python train.py --experts_per_token=8 --routed_scale=1.0 --n_kv_head=7 --norm="rmsnorm" --norm_eps=1e-06 --rope_base=10000.0 --attn_scale=0.125 --extras=["capped logits"] --init_std_o=0.00803 --init_std_up=0.0321 --lr=0.000628 --beta2=0.98 --weight_decay=0.43 --seq_len=1024
Below are experts of layer 2 (counted from 0) of a mixture-of-experts language model. Rows are named router (the router's row for the expert), up (a neuron's input weights, with its number), down (a neuron's output weights, with its number) and show model dimensions 0-111. Each number is 128 + 32 x the weight over its row's rms, rounded and kept within 0 to 255. Numbers have three digits each.
Before each expert's rows: a language model's description of what the expert responds to; "comes after" lists some tokens at least twice as common just before its tokens as in all text. This comes from a sample of Wikipedia text that the model never trained on. Tokens count by the router's weight.

# expert 8
Description: Sentence-initial subjects. First word of a new sentence or paragraph, usually The, He, She, It, In or During, often right after a period or heading.
comes after: ".", ".\n\n", "\n\n", "==\n", " ==\n", ".\n"
router:162101100109098097151144141117153116131163161121161124099163136116134141096138105121111147085137168086104115072153112087122164170147199153127173083103159114158093121119140126156112113112105097056129121065082119136127079132168178110080068156119143111178105158170128124111082112127188128123105144124122141128138115129150110112119142175142
up0:030139161174099098135163134167213121141052129121146187111107145119059132128100127189109087086181182121112109126105100131104150146084138174112084134102172079129146155087121113126128171103108039139093121086154191107122103180124144086100100123097069111099143076150122139153141094109133141108094165187133129076138118092183145122139099141125
down0:133070092118216140161100156193114073131140188145100120183089098131125117141176117169123126144151087100090095142116148120132131117121143138112164183118119112165129143098159112130112127116176104131155094171103155071118130098129094072123081201038155171193088130121114133147100157161090149128108053196126122113089126143147136160131159127117
up1:123106170090098139123135122127139135091171122086100151117144100157148083089116126130075100062114133074125105109134146170159133090106143120178131140117164158174188137104124080125093102123136087136132103081126085168103050142107128222077093126113158084157192047083140108092115098120116200129123125166108164166122105128151120127136168149173
down1:153106162072134145106125139094127104104103189095097070143103112138090108166132046109118100155191158117117115082097095076115167119108184105185124128126125106132148151108130183093154136086152103107218106094143124124157125130135164074154129088091127091168093133109102116163117162094146190184174173143128155098175136094138085151157118141107

# expert 41
Description: Digits within numbers. Middle and final digits of multi-digit numbers, plus units after numbers such as century, kg, cm, °.
comes after: "0", "9", "1", "2", "8", "6"
router:148087099118092189146192108055171146096131171125115158138134131159160129101079053142110162120106155079165069089155064114090126110105202102190106153097174117132110122125132145140138100122161117129135124062110120191138103151118114144136107119101098122192058116175168115094137118122118177121112092146107184074131177084102085121215121179188
up0:163105127104131162160140114102113113145077170105115145159129123101088128137155147098160118136106153107124134081150135107110084132170187168165119118071144089226175123169160124105077064118104103149150143079128157111101107141146134086108109097074152094137088173183136114151149098120113163220101129130097124128153063115104136128118090111119
down0:113115121130098115096102140077093154116128118125115087124136128153099165081051066110123166122117131176144147122104130192120084082100137105139144134198168165076115089091177164113176148167178090107129117138132158117174156138077108213149078113140108121139067092119125092085081145122162160100166133108132120117115211096175121157110136113154
up1:101166117156113118090151111072113140083135124178204116141104100142093118145103076169122232094186157076145124121146117112130118141093142109091100076135089093059128175115123160099149121106145078131167108114115089193135146083141146135113135140114122160146072156123128104112115149102072110171176166086144110134149140103129131080137090185087
down1:147149166148157115123101136061159105196063161131128141103086142140167125193140180117145121177135096189115097131126114150112136123127144116164149162084149127194146097122092113109143155133126134117156042129180122131145101143122101144141148181122155107129118145110109194203135119111167130155155064133114186158137155136109124133121147155153

# expert 18
Description: Years' first digit, mid-word pieces. The digit 1 starting a four-digit year after "and" or "between", plus word pieces after an initial h or H, like h-ated, H-ear.
comes after: " H", " ", "H", " h", " K", "h"
router:180104156152113122198135153143146136100150123117146128139164125092148101102116139098085146089164173084116098070184101118139136160113131122129142113102146113155212116103123128132117114114136070118136076020110139207108080117151186079153153151187104106100184109130146111081092131135145126179091150098117129097116121101140097160148155164112
up0:116184128139138133068148092085135140155140139228110131131161115110114068105079075156154148107090098103155131053157184167105118132154154130161153084139146154101170125115108135206117122138124154134154115119172050150103131169110114142193058101162127134136101132118149142163080130120125169125097128115171187082173159132104156108154156142108
down0:162128199111116081111095115188152129087076148124128200107052171090156112115185151124164096085120120145142094169136143119121117153061179104121159156157210086120101135148159142141166204119100102167135121152134137147172165131070125128128066091155196062146138082133160130112164103091110074109083178218141130170172096147149109187155135127121
up1:165130089107062056131152140151113138158127144100089109147148106110180098126122112094086125114180191089136108094113146120172106057144155138116096100102163091069142112116139103136166120150057110145151125147128061143119169123125095104092123061178101166156172173138158154145084121148150128101075086130172122141099110138212089150160072113148
down1:111102155134107143136094069142081090105122102087068072145150141180121168126118092107171093109118152104143125132129159180148110144189072121123129155201141091133148166054118150118149105161142141127091140110111151132155137137143116036178168154147156113151051080150080161104129140113156159145184150090100109096130158152113142198147131133108

# expert 40
Description: Numeric table separators. Pipes, spaces and digits between numeric cells in statistics tables, such as win–loss records, percentages and decimals, like 13–9 | 18–4.
comes after: ".", "0", " |", "3", ";", "4"
router:139133134113061138114146154172114133107133149070195126121154101169158149096107122108098165094162154110158095087131133126148131095106173125109119095108188152092162149146088129153142095192100070111190096046068127144159116115155141145142150164113137149137105150151151092090124136111128132117129151121139148103066120126147107080134131179087
up0:094124075116101131171061147157099152140144128087149126128151146100214155162161149120089161083146135147095062093067107142120117128087145116146127186122125093185174165167140165111136171134119115139168162162130075183097102145153107206202114104138146116123148195137152102096070151057130151127128042132097174153097089072153095142129113107104
down0:136157145103119141089123090124108120108130067112122102077142086126081123061086125190105112091145130131145095134169136129078156125091061129138145099172143172088131151163171094101134172165078150139123162163159173166088107114114075079127106144181196082101129146168149107101131129187135101094143096088150103142139204111094131131155164153116
up1:069071143167111138137119153108108122121115140042060145122118134123100123040148132119147119136139163091122133091138115082127136162183144118205117127166116131161158093113128153129158128128188100105121157075083165142167064114115148108123110142116086114133051097099097070146159126158119155105113089158114161101141103108110132131114128123161
down1:123124123165136128163099165159133160162083127134163116079155081166086135133058091149183139126085142201134125043146157124119156147127164151209082143138113131110126252137157117181189116137079109158116138137142095147217150154099154163098103125111134130146147143103112137187144098168133100094132094114065060166115096094163170131120167139117

# expert 29
Description: Space before numbers. A lone space token, usually after a table pipe or comma, right before a number such as a year or score.
comes after: " |", "|", ",", ";", " in", ":"
router:106101128090138139131137127137138095135144141108137136098111112161146092148098074124081162100143203097123164110161106136145088131163148145141098094134194094142164089117107106165077105161133055144129084036130093163147091089110146108156072104099120079101100127163125167073087118141132206118109152135097136052134124119113136133182137175186
up0:088122089151140071154106158166168131178191139097137171047184111085136176123177110163097130095130143009130082122133146146140159104127105184127157120126126154141136129102087144121145106181064147093122124153111089128141101099150166113080076176117112148144186140148147145181092138121111143152132146087089138151105126154142164095174137138088
down0:133085107171092165110145116109118134161109118098096160153131103148146182076096072167173093119160125137104111097113107102128127117123154125115109141113117144094163173117154101127162130140102098143114099156139119127125137139158073162099123157090151179142099119152170094089139135131129136137126130139123170124114115101076102116136077144105
up1:123108128135128101120109149127163128120061094186147115085118130147143176126115130166147136096171139169078142098112150124135088173174145132136132177175111187124139099182175118150155179109132054129152139128128133139049125122113153094075166134126097097113175174142108121072055083080093109131132124142132112165091113091132123158103072164147
down1:150104154109145155131073153139146094134144145178086107125070137125164108122116134197146113165189133132126125113131132125126113108118190131183132126132085098093097087181169120141147126075121132138084076051128114139116162163135111102175063161121108107110185147087127124143128103049179145154134110097109140137127108117124158111149115103157

# expert 23
Description: Table headers, stat columns. Pipes and header words in sports and election tables and minor-planet lists, such as Result, Pts, GD, ±%, and row dividers.
comes after: " ", "R", "|", "–", " Candidate", " ("
router:106151164127084091072129132104103148157150113163177087101071075132176148052157103083164172133129184103110140109145124140126082151092127142119079176137190116163129067147109079154069130150111059091199082028074134179149090135132136106146110077109139141092124137147134097066115120106132140097104144103153169117123113109115088136147118139147
up0:126150136166128121143123073188175122115051118102154101097207125095128111099145128045146115122173137125162195139172087141155151150151146081125181120102115144101143120167180183136125121207097139092129111107099130104150128173083127058142174121131135146179150120118095143083126118181119166139136131222132132110083130086152069120098145127179
down0:171145120188137154147114158167111116071137100131118090183133093138085108162137075139091224125140133114140124103117062110122066076150088066151116159093097203157143147173170142132181108185204062088127083142111147170112142060161107090102102101132106156112161120093141100129129138143108127115134125134129135136142085122104158121135117092123
up1:059152131181107163124140150082094174146078099151113097117101126194178116094121101092082114120139111198143106086164101145130094134116104121223075159158131080189118141106073084055155132101151127067117183114078185129151094146130132149167137156152109054063104163103121121126093096166119109126138096130174085124177169106133129158127132116119
down1:092115114105147127119153115145148141098155152098113124149097100062110207158102146154066156153162164108109160124115162109086090108111145096111142151129159141163089078119109102114099157127034144114140146170171109117180101136142102145142105090167134190097124064139142096170152138098080114136143179136066165152164160193100094169120104143112

# expert 26
Description: Date spaces and months. The space or month name after on or in before a date, like died on 17 March, on December 26, in March 1977.
comes after: " on", " ", "1", " in", " over", "On"
router:139115114090101120071187123087117124137127077115107167119117121133129125103052078118156174072122151101115141103145138142111076136120146077172070089162176135105144109111133110141097177116154119111106138046139139151165124088134153116097066111086123097125085124145155089121131173102130157098140129148113148116177113148104130095196114140143
up0:097112135127175092164116097066111168177086147046125101139134173113128152122148200168147086130181120141134159072131138139145143175185131157111126151144170119140156115072115161107082178155105105141140147125083167136159110133142147128086137110135155144174122084189140112102103106174091106103161171125149142128158160059137139173140126174144
down0:120138171131101039114156093144105163101072152084058111148128196094073141190090148079087093083066137201140134112146068141122172095175115173091139101112118089126123155127128202147081171128098114143144094085172146097128127108149175131162155146127064153118118175178138119162160152136044100138177132092163110144130101129098090147130147109145
up1:089120149127114136091124157195131084114141077123119101105118084130117106099097083085101082118147145126117092098130139158078105096091138107169123105116167130089163152139161147131100149134178137109164152123147184155128049171125154072116112145130142059089080181097094107117125116087095109106088100163106143141172119128097145077118126133123
down1:136117059171084199120141145061148155152134110110215090112142104137109130124142141178171152114213153078096071125163120166134124076133103139150101143162110160112194167085143146132126142121107166133142161081165148123172178148139107107144143160160120125128212128165108128102165040146159061103081092142063123194102107121155124124191123085178

# expert 16
Description: Infobox numbers, coordinates. Digits, hyphens and line breaks in infobox lists and taxonomy boxes, such as elevation, density and area figures, and coordinate marks like ″N, °W.
comes after: "\n", ":", ".", "5", "2", "6"
router:105102106096073087149120113099183143128158056140111117089134074194099137122148087115141192129165197102136182101157099089151110149094162149131152116142192157088163092145159087160164094145086082060197120066141125150162123068160141063106130188116152105107157075146067096130074124123123122115163121161137099161125099124153087150209111165157
up0:113149165156092188118116068160116126164156092087144169113091091153113131152136182114132112141148131096113036102105103158140106174101178163148168100090156084168155082111149117195120103145178173132081132115114133180132139133181169133133160137171090074171171107171169064128100078146117195174074059122123127137139131129132084097110151171165
down0:153111089075168150116160108171090067141104083088152143093076128067108156128110143156172158158147137112101140081080140153116204098115114116185133162135122124179187115140106076125165102156166160120128184098140184118105148125156146181166122120056160118156168123125123113089170110127098158167127148122126092124148183120073151088155138167103
up1:184136082141146118174068139157121119169156134130157172150166139129116099133187084100098140129176154056102112115113133096115121119148135161169184056114135112135083152151090166147149143151136133108068182118158133104152067107150152046071177102153128153108133088170137176107135079108111195149124157104077132122133106167108125086167159207103
down1:156099124134114158096138060151144109133152145128143124166099091141145093116140155152135178103187165098135169146094136134092151141136090094162115107082165114114187124134166158132194102124121132092152124104118142135115135130130157128135141118110081113134162113114118167126145121179098130110155115109133100158033133140123092126116164137134

# expert 28
Description: Year digits, opening words. Later digits inside years and numbers, such as 192‑5 or 2‑8th, and capitalized sentence openers right after headings, such as The, This, On.
comes after: "2", "\n", "1", " ", " =\n\n", "3"
router:093132116101076141100143139133149116136116131147115173135112067161118105090138105148105114097175157079149097086158087058105122123141185169171104090116181129154135128114114077144085160128125132079083122080124150149194073124148104068146086133113117069116100124151128110096126101121108200077142116102153169102132103112128152080148062145121
up0:109135120095089126093090151062138088186147103152143135163112106122144117163116137108172173134103168102111140072144155076120156157127174118166149048186113080101115143096090078148088178151098084082083139100141143093089079098120106137149091175111095111147093119117161129128145145108159153075179109194169101120068150145147064132121111124229
down0:135117067166081144132137079147139087108158143094120113141126175114137113129144169136181097165132127086136134108078095149106107126184180100118056081118102174185139156111166098081118175130136163141187148168132208149225189127152164151114163114147105153152148070153130147131110126136096113121143101074138119090148130207130097138108148155156
up1:131075119073117158101107138139140115112164161123159148120150090176156075101064110111135124096179140073119142037173123127148135113159146130186065111145132141141119132142137083078101104132099108175111094149200071109108038121129098172208141131077105110143111116133164095068093100118102142112102119156129143110085121156141110159185121144154
down1:157137086156094120063137153134180106101168191102171147169167122051155111153140148080136068109052138082117115120186158105095075077151058154157067099144140170148116062132136113145100135110125153128129148117152102058129143181118090214165114106127148191127135146106159139090088076174160078113151098138172152129125175153105095083142139167134

# expert 12
Description: Nouns after determiners. Head nouns or adjectives right after a, the, an or a possessive, such as a change, own uniform, largest, ability.
comes after: " a", " the", "'s", " A", " an", " The"
router:104133140109074165118116141080154195139142094146082136075152126109162094073077122150122154058137158069120190058111104133106102094099193130151141103172173146113146134133118096136096102141090086110096091106124106175145078077150172127121121114117056083111159095130105113106105156137130204158131145124097140093112159089126189081154124180133
up0:129140099114127125127103205151163114119131113118115118106144147114158180100143108140237179127113111113045151077076074090143182180135132110056073202118158158188118162200082164090131155123122106119139126119125114076135071144063110129115125162113151086119115116176092153120135156141110157168142153115203093080148122098077097106126173120155
down0:126082087168115129177148110086059171118098084166130141143123181143132125152150161114164094106118142152106073148160156116144145130064093086168149146163069123119137062101153071129128142115158167100089145123089135134134142172112191038177145169166146131083160122116138163144115108151123132117163100154104106095135105091104105099125098127142
up1:144116121110159118105127168187150162067116108132135164190095124041144131165101156149151113123089092124116116153171160098165105190155088136121082122124140187156089185198080138176140128162143089105085083127150140163095127105136120169141148156141104129108116144081104172140161112153096129141138034117158125106097109185136189118139108113133
down1:020142172110136089107152112142105112150149096154112204123158137104157131171109085141129192045150116152176192141130124137155144145164141055123121136108109065092126103143151143099166132101128111162182157131074091217193103179127114136100137128054153131146076121096161129170215191140127117045174165138147176076151109090090094144137103142097

# expert 59
Description: Sentence-ending periods. Periods ending sentences, often with closing parentheses or quotes, plus decimal points in coordinates and race times.
comes after: " and", " or", ".S", "6", " &", " vs"
router:107117127109160108132136117098173115094100135131180141145130135107178109095091056157174113130159154111166131067183149105155127100141134129169178123126184086168139094185102093152139151111107056078158109109083121158130116159142116096139129177090164147078166122128112098090118116143153174151132150136148117116139157122129193174154150145167
up0:162131141091167146146105126121126126101135158165130131126118147081167122122106173102117223137073167065126100112098064179128139126046171105157146151138118124091150151129117096149122093145150143127136153107183109085181129125164131159193106084095101141157132138146190194116093120065194091125101118129111197073037106089109124160117114164126
down0:107065110152138135104130093109198125173157108138119087110147071114158110136099111152124120198192155139108148154181120100089122131146165095130076129053039158095134122151134168157143184184154163114173133137147212067112120160119114148163151114123137084083157143119129099066104025157149110138148117142130059147148170091144100149136104131137
up1:166145139137143123085087149138109174182106094169081107136157110100131147081103120053148150088078189103146164092167131121180022136157137115154113117162096189161135137159157107127145080111081110159165091142137142118098104108151122091128104078096166142063170098109044198080115049081188095144105131078179132135113071117166120108124149108132
down1:062219117093106084104143143118117149139119157099133109120075152177123126171097147134130128146147129139162127136111092127175137089126099118111096123123119108131183127117071091119200100064132166101109183148124092162171141106132105111149108142091120109138167122171156159146212137167134092165142097129089171113151125128127093120137085152133

# expert 53
Description: Year digits in dates. Second and third digits of years in full dates, as in 2'0'15 after a month and day, also century numbers.
comes after: "2", "0", " ", "1", "9", " September"
router:154118103116103143155148120104167119148145100114115157116137097136125133102092108111124138106133190083084149046114074094112154132151160167126140111148177140168117126172102098121139112097135069123128143048138080150136105084180130117132061090149105094129164107133118088069086156117116157155131122092096164067163159072086107095192122230136
up0:157127105102120145107098097121145112122114079094116170144131130082116083083106122182093159100108146103162123098151110141109137160135134153119135099115147147137110119215107146191173155129119140153090084117127109143143130172119059094162102135128105165086091147126140045147117091105161141104104156116127160125082141136093130065150120226116
down0:113159156106112090125112166091100165118136106149166120115137168188128132144136146111091064169174103155084104135112106081114152175140161124119085146085091114122103128134095149131061105121144136135156117161113093089138170133103162120154171062156068165100153175137151150098147126091135153122163136121097129161132130115200074132171132141122
up1:141152064149132140099142137035103133135107146141093126164123109129123099138147118148157147105129158146154121096108164128114073132128147080179131181169149125113178090110137157102106143148134138100151134070077115110169179177174098138113152077113144114097107133194101109093065190109134091099111131132081091102132137131113121155156144146180
down1:129131107196204107158086150118134127160119120123085074064183123114089146170114192075143112165090122105101144128129138116176097079147152109088081135110113092156112114147067142140131106110135134136110119091180093111114139161113101147124108160100134139124174112077112131171135152161161108080128119174136110162095074104137136176156107107132

# expert 36
Description: To and section breaks. The infinitive or directional to, such as campaigns to spin, name to, plus paragraph breaks, == heading markers and list-item dashes before headings.
comes after: ".\n\n", "\n", " |\n\n", "\n\n", ")\n", " |\n"
router:123170138090106088128138135108169132135148137097150105113118053120120127121118140181177150122118167104092134126156120065114113158197140163139073132143175114170153095096150098172097123129097051092158086048128112193101104132125092091175108122115150122115076129221158124077112120139142118098136136102130116132159157083147115162164118190121
up0:129131121047100086179163153173125118145146141098145103090116134111124118087149150083118092109171119192169159115084163154122138093084105159127175136153175083153134147105120144178150144119158066159133175128099092190115063201182117141118100171153116118140104155132148083170084146190187153162086106097111141170152118141069138175104203147118
down0:077120139243162109138102120107135111161125078119171192170140095146154124162113205106118141116166160130135053149176125130108137113143158174101131142105080089179131145134111154131147117128135144140139117096176119117150107157130102128078122137125132114142098135101100108107236069106159123102161115152110134173118067177162141195158113126129
up1:092185115103132089128146090188087141130193207108121170103071118101199110148057162181112096146158095127103121125132145102153225120129108152157182134132098086082135132149048139141115125130131127137144089130102136105166137145200094126102113112109166146177111041139160092145105099121143175126122078159147136107045176217081180060099141152135
down1:145071124165083127158135104107136175127097156131137120149135140140154121104160151118154186150068113129086148153185130154114135133159117155114109146124190188113142172084070139117147164183070090132042077046119142136082123090081082141162139121120122104158201119136111118137116113147141102089145173143122131084138116176154084141100122126130

# expert 50
Description: Capital letter starts. Single capitals or short capitalized first pieces that begin names and abbreviations, such as R in RUS, S-op-ron, St, Ch, Sw.
comes after: " S", " (", "S", " \"", " ", " s"
router:127102091132139100148130169181120168141152150152090109062078083110164151107086119132090150151176181089094125040147115154114167150168154160116115105128157118155177077069120077152156137105107104136166138074081141158173153117204190076123122134169118128116134121159119101108080100078110175148103143117131142109130127101120143067168151145119
up0:111195092148155145150113134074143201113169080142098084101118109137131123143143167133211141114100166128165122117104082094094100075153101158135168147122159136114105187106101076148157077137139078142136085107118149136087119146108119090151156120125098087085130110146109098165129146121111116119087147122164109143082159159162093078134217173080
down0:128132188142126103087114146163153133157112131144074151145112093112123077086109160142151109156172083087126141127182111109093118077126132154127097189153126092159147046071106173141124156068121091131136169114129163191124124113142113148118156147179167122149167168176161094080152151156117159103138158136116179161149130087107142103124064089135
up1:158145098098112122172184183130102063194111078136137134102153117091141164203177091109157135080105127101109138118147101149171148116113149107146066072142124119130134159129120120178112091126176118099157126147151141109109097108200105099146106154186174130108168107154069172092074138155132184113104121141127203127081111143132167084089120139129
down1:110123122107102087115108118072181124141092157121129172156145115167103095122146148165113149155137092129084119103158121160092104126092104119124133201120104097186117137166084132073151153086148128137148115068141109112155074108087154115147167162160179141111118118193182108173113131139135022124112111115146107130120150129160117132123123145107

# expert 60
Description: Infobox colons and years. Colons after infobox field names like Founded:, Headquarters:, Allegiance:, and digits inside years such as 2006, 1947, 1998–99.
comes after: " ", "1", "2", "–", " Born", " ("
router:132129082127111077129137083186136116132168094114132150121170097132124112102138107109078151125168167095108124054122092082131177138149150168149155135076166127098129106103048070119131128143142110114134083028138152172135086099173160037129099106168144153093118139172135126092120124136165126145123148117145169093147118130077127159128182146121
up0:127136095114135147099171089118204187114020174102170145111198076127073091135141113190145141164123168121111167072087145137069104083155113094155086136094097183233184093172131112071140125120139132126062121137119125169155174173132149143110121102098150168085184106122121147082141119071079105156125074136136132107131122107132097114116141158115
down0:081099092092116113117176064170147148097130108172105105176082109097151103127142096111134114164045137198158133101056149093126129123153165095138116124174129099125084163197141145113102140166122148135099137135074129134132175103162127103103163160120130164148146157149138139149178151057141104146127175072092109089154152154183110181138079077121
up1:164087122126090138139070198113110105161091083176087073137171137109129113090066105136126095106119083110113148062138078133175114137119111185125149106158135181068128111182118145109092129144116184161168105120126103109071087094049156129150089127146096066140082108155190101133116150118130136077090114131126097107163116121120085126103123106171
down1:120165092110128130101150167096119100131124183107155202144173113152130088163116120152169125168114073192144172150117146087116094125111142184189123128143177150150097145078193125149166142111127120122101159147052127121141158148141091160174066115071130153134176080129121121130056055120137060097113098149105119111148152119131082083098108156167

# expert 46
Description: Biographical verbs and of. Of in titles such as professor of or Bishop of, and career verbs after he, like appointed, wrote, elected, graduated, served.
comes after: " he", " He", "\n", " to", " and", " |\n"
router:067149090107058125133107118141127140153137054122155129033147153120130121143083111130093134096150192081099119090120124200150119142148164101181098112083191130123127083101083076131133176136170066096175143072088188191175101143158145068143093134099109051089151151106099073038130110149137140113131127167068129100133139120129110174158126168113
up0:112136119099124138090201141086134083092074109085132107126136119108076123125138131088101153113146153114119128164151127190112103156148146156144110170053136166130153079134119045145120108093189174154108098160168172156128119081079170146105182118134118117144116110136138112147143194112158169109093113147062155132199138123177138153158067101165
down0:101137131130096104199082113140135181173147095147120115181167109132123145200184176103162128123156119195149108133115131131086108071171154110170121146103123135143082177075148163150162134139132226041104145111140101115154179153113103149118122119109183161130150146116161099090159093103131088105190144145146102130117125145145148154141143099111
up1:101098113149104119126116106143165149091147112119119117111078119127135130151135153110097143121092179134140152040129099124147146104143117144135176149165157164132136148114208060129120149136164152158140124105130180135076115150148079142114088136110094103057068143167160077102137186115187108057155113157099165139086160082155108176169107155115
down1:205115089118183126111061171082097092133159155097138150143126164104168055139158167159126141097184118120195161100107124109129190111132161145126136122151085149097120187136113172140127134092107133125124153114124096199074130139197134120124107154082099147082128082106172139138111131122141154181097139149107164154170089090078082116152082139061

# expert 34
Description: Pieces after T, slashes. Tokens right after T, t or a slash, such as T-Mobile, T–2nd, /A, /s, in tables, result lists and code, plus some word fragments.
comes after: " T", "/", "T", " t", " from", " In"
router:151106113098091121141106134149140123098143133093170110118192107115140095080054117136111141082130179077100181111182117064127103119119178119143107097094130116149157107153091122145090095165051081098123073071156147144143043095116162157137098098099143099125137127077107168084109107122146196109101117150174127095133137122163133089154126137163
up0:118123090162116078118150082151094093139083094152111126134122112138126125114125203115167151123116128137162163096129046156157100176112137166108133147164136138149149135116192182116102069151149083135137098110134179194124109104119143081135150109119144062148195087175117130097101138131139154092103119125088133158092181096137160150172107139126
down0:059135126148138117132147107080147125159132104139135158093084125144092129165138167082099118152122179096143143112175190195117222137128118084092115177136160129090094152174102140110130154098131136078063118142127183152087140108191085194083102113102090142134115128136120076143141080165171113178151133136104178132122065179092085169120094134102
up1:089169155168143171103109130159106101102178127108164161094108107176123122059077166200145160114108160090166104082115119194181126090094152085143087077136150111129160157113159122087181110066115138078116149126120095178125156139160191145126099176103149141139146107130172083143125171167087117160119160167114107130150105135114128092122099169100
down1:111146147105113086179137112087161124142094215104106150148131066150101146129110149187112088087081169112089098130150179040160107087106069162174193132103140102161092103154098145100134119145166101099135102145182139069057110122072055108166131151167152163155137137181123087153084142142072131149111104119141130156156090119131146088114168196137

# expert 32
Description: Coordinates and word starts. Coordinate symbols like ″N, °W, ft, mi, and word beginnings or names after p or a table bar, like p-sy-chedelic, Boxing.
comes after: " P", " p", "-", " the", "5", "|"
router:114104130128135139131081176113149144134124091100158181123161101140169124114097071114177130144129156152122159059166115151118085135106207136141120062114166093136162101100110071120107086169065110135116133098102127168151127102149144112109155150156156161113142074127084094107019109160114144122138159136125112128096119087129062100108094153182
up0:078168157093130139082167125146177144137101112146154124083143136168128072087110154104126179059154122145169173130173135090158128067147164125092081079149173157151120118180085139094088151111093075141145077088149018098109146096164109122129087146146173110090144104131075133138097120099130154073144068110109162113059130140141128128088192106096
down0:145157136152148134096087152168110077143145193093136106139160147101134107138056130101042107095089114166074127110089218167139135082165094159090207135122151126137091122110127168145127164143081110103101130175106106082089109105057097108072139175142082091134155130116113136158176084170133147106130145146140132103153157190151118113102084157143
up1:153100082150133165177096157172221147139110084177167118170111117125146056139060120150171210080159168147134130104135095101153135158158138123169106086166148129193151104109156125168123135193107149105173163079149116133090172096119139124100113133125181137163093116114063129080090111114153165122100116080167111133078165132140106159130110145175
down1:088109161114124161119122124108079155098185113133130115094135191088147118153133119105131125112161103125106190136115155115111163145175166095152135126118163156148081130093150130127195135138141092092118108103105121108130173099172170192105088152137132160130144154103116131207189133126150147145184137078133113106089106152171138157086182131103

# expert 4
Description: Clause-opening pronouns, relatives. Sentence- or clause-initial pronouns and relatives such as He, It, They, There, which, who, mostly after commas or periods, plus table pipes.
comes after: ",", " and", " |", " (", ".", " H"
router:138098091090066123167120196106102147096148159108171097096154099182158108114101104135147160093129117070135072066162163131141147163107154173126083096104124094141192100099115137160120129111097081111098055074122088190146112091133155120106143145147108155134113153192133087103053145145127125159117145127114069122140167095112133090154093151120
up0:155137130071122140055169042083149173156095136082076184154113122148079089132144074121154144077147151137104127114123174179080188108137139159146128112127110124135091097132141078110182159143123105136163150133099164142195150118077146090109141119168131173112141126095102160054155129073099115115198105115107122112123168150131175117160137143214
down0:151201114151153115130140080198170143143138071103130172081127169170099077162113129100083117178100133118126106110112093131087134141112094134134111170160133170196108112153121119123084116179103118173092146132219111110163119183147121120170159121129154147139070145121144127099145145090148108143049165123137168076119144105086068065156177170140
up1:124110126133155142133157142119159104117127158211147086075103140162074128155145116119175113159145127092105090081115170159075132126086153176116112158163113122109125094146091077134117146173137082154093092126137158088169129112134100101115137115133112146123170145107063093102160110120113099098152123156181137113112142134209141089158211106134
down1:192141061111090117155086122158118165137119133126143115106190098197122116099118119123119146146118123166207085088106092071146069114125105130158118143114114111118123177132096100111134158110134061049113107151093133139115155140122126147120163129100160082144144089159100188174112131152124135149070149051167169119106121138126096107202077129123

# expert 38
Description: Sentence ends and headings. Periods, paragraph breaks and == heading markers, plus section words like Personal and Species that begin a new section.
comes after: ".\n\n", " |\n", ".", "\n", " |\n\n", ")\n"
router:124110112052074140114141125109123114141117101158152161123157064137123114104072115138144173116145174060129094065148106075128117107136149105126100102131195123160158161182074078140163141129079124105166121050142098163142062154107148086109109129129104120119119111121089098069065095101126122175095178135114184067142137099159154052133118197112
up0:120164148106124151119127138156099109134086127115034125184141165113113130112104158136075077137104145139103129131174097121118075117060115103102109095204176166100157108137162114149119129155185133145091109148162105148082130101106150119114160182160104082061139147062084134174122120110070174114096169137128186099184153143165135156135186142159
down0:147019151090163083095117087094169081094105077093145149064155093117134125160176164127110101153156097127159170142131094172171133080107128197128129165082085111089024085154099077100121076073122154107084128101137107107117159056134110153086087191131150153151147133163104114155105131112140106091180140146125108135130153129102132055183107143106
up1:130099117105087145154077117171128167142082085147152108113122198093163119125128164098108142135121145144163100112170129176180131158148103045175131117137141111140168085118075103074178189122106126153135062103142115133104107127097174145123120092115126149137103153092104145152116135070145108171102110121108192016100161092133141094115107198104
down1:118077098146080153086081118109093068161123120111134170187124119155172136107123119118137176091088149141169069106162144115134150166118136133161086127144140117135132186160110110186088112148163188142134159102156118113065102194050126104098157146071111139134114152078111154087099095132041114139115195150102155113131127143159159077133108145165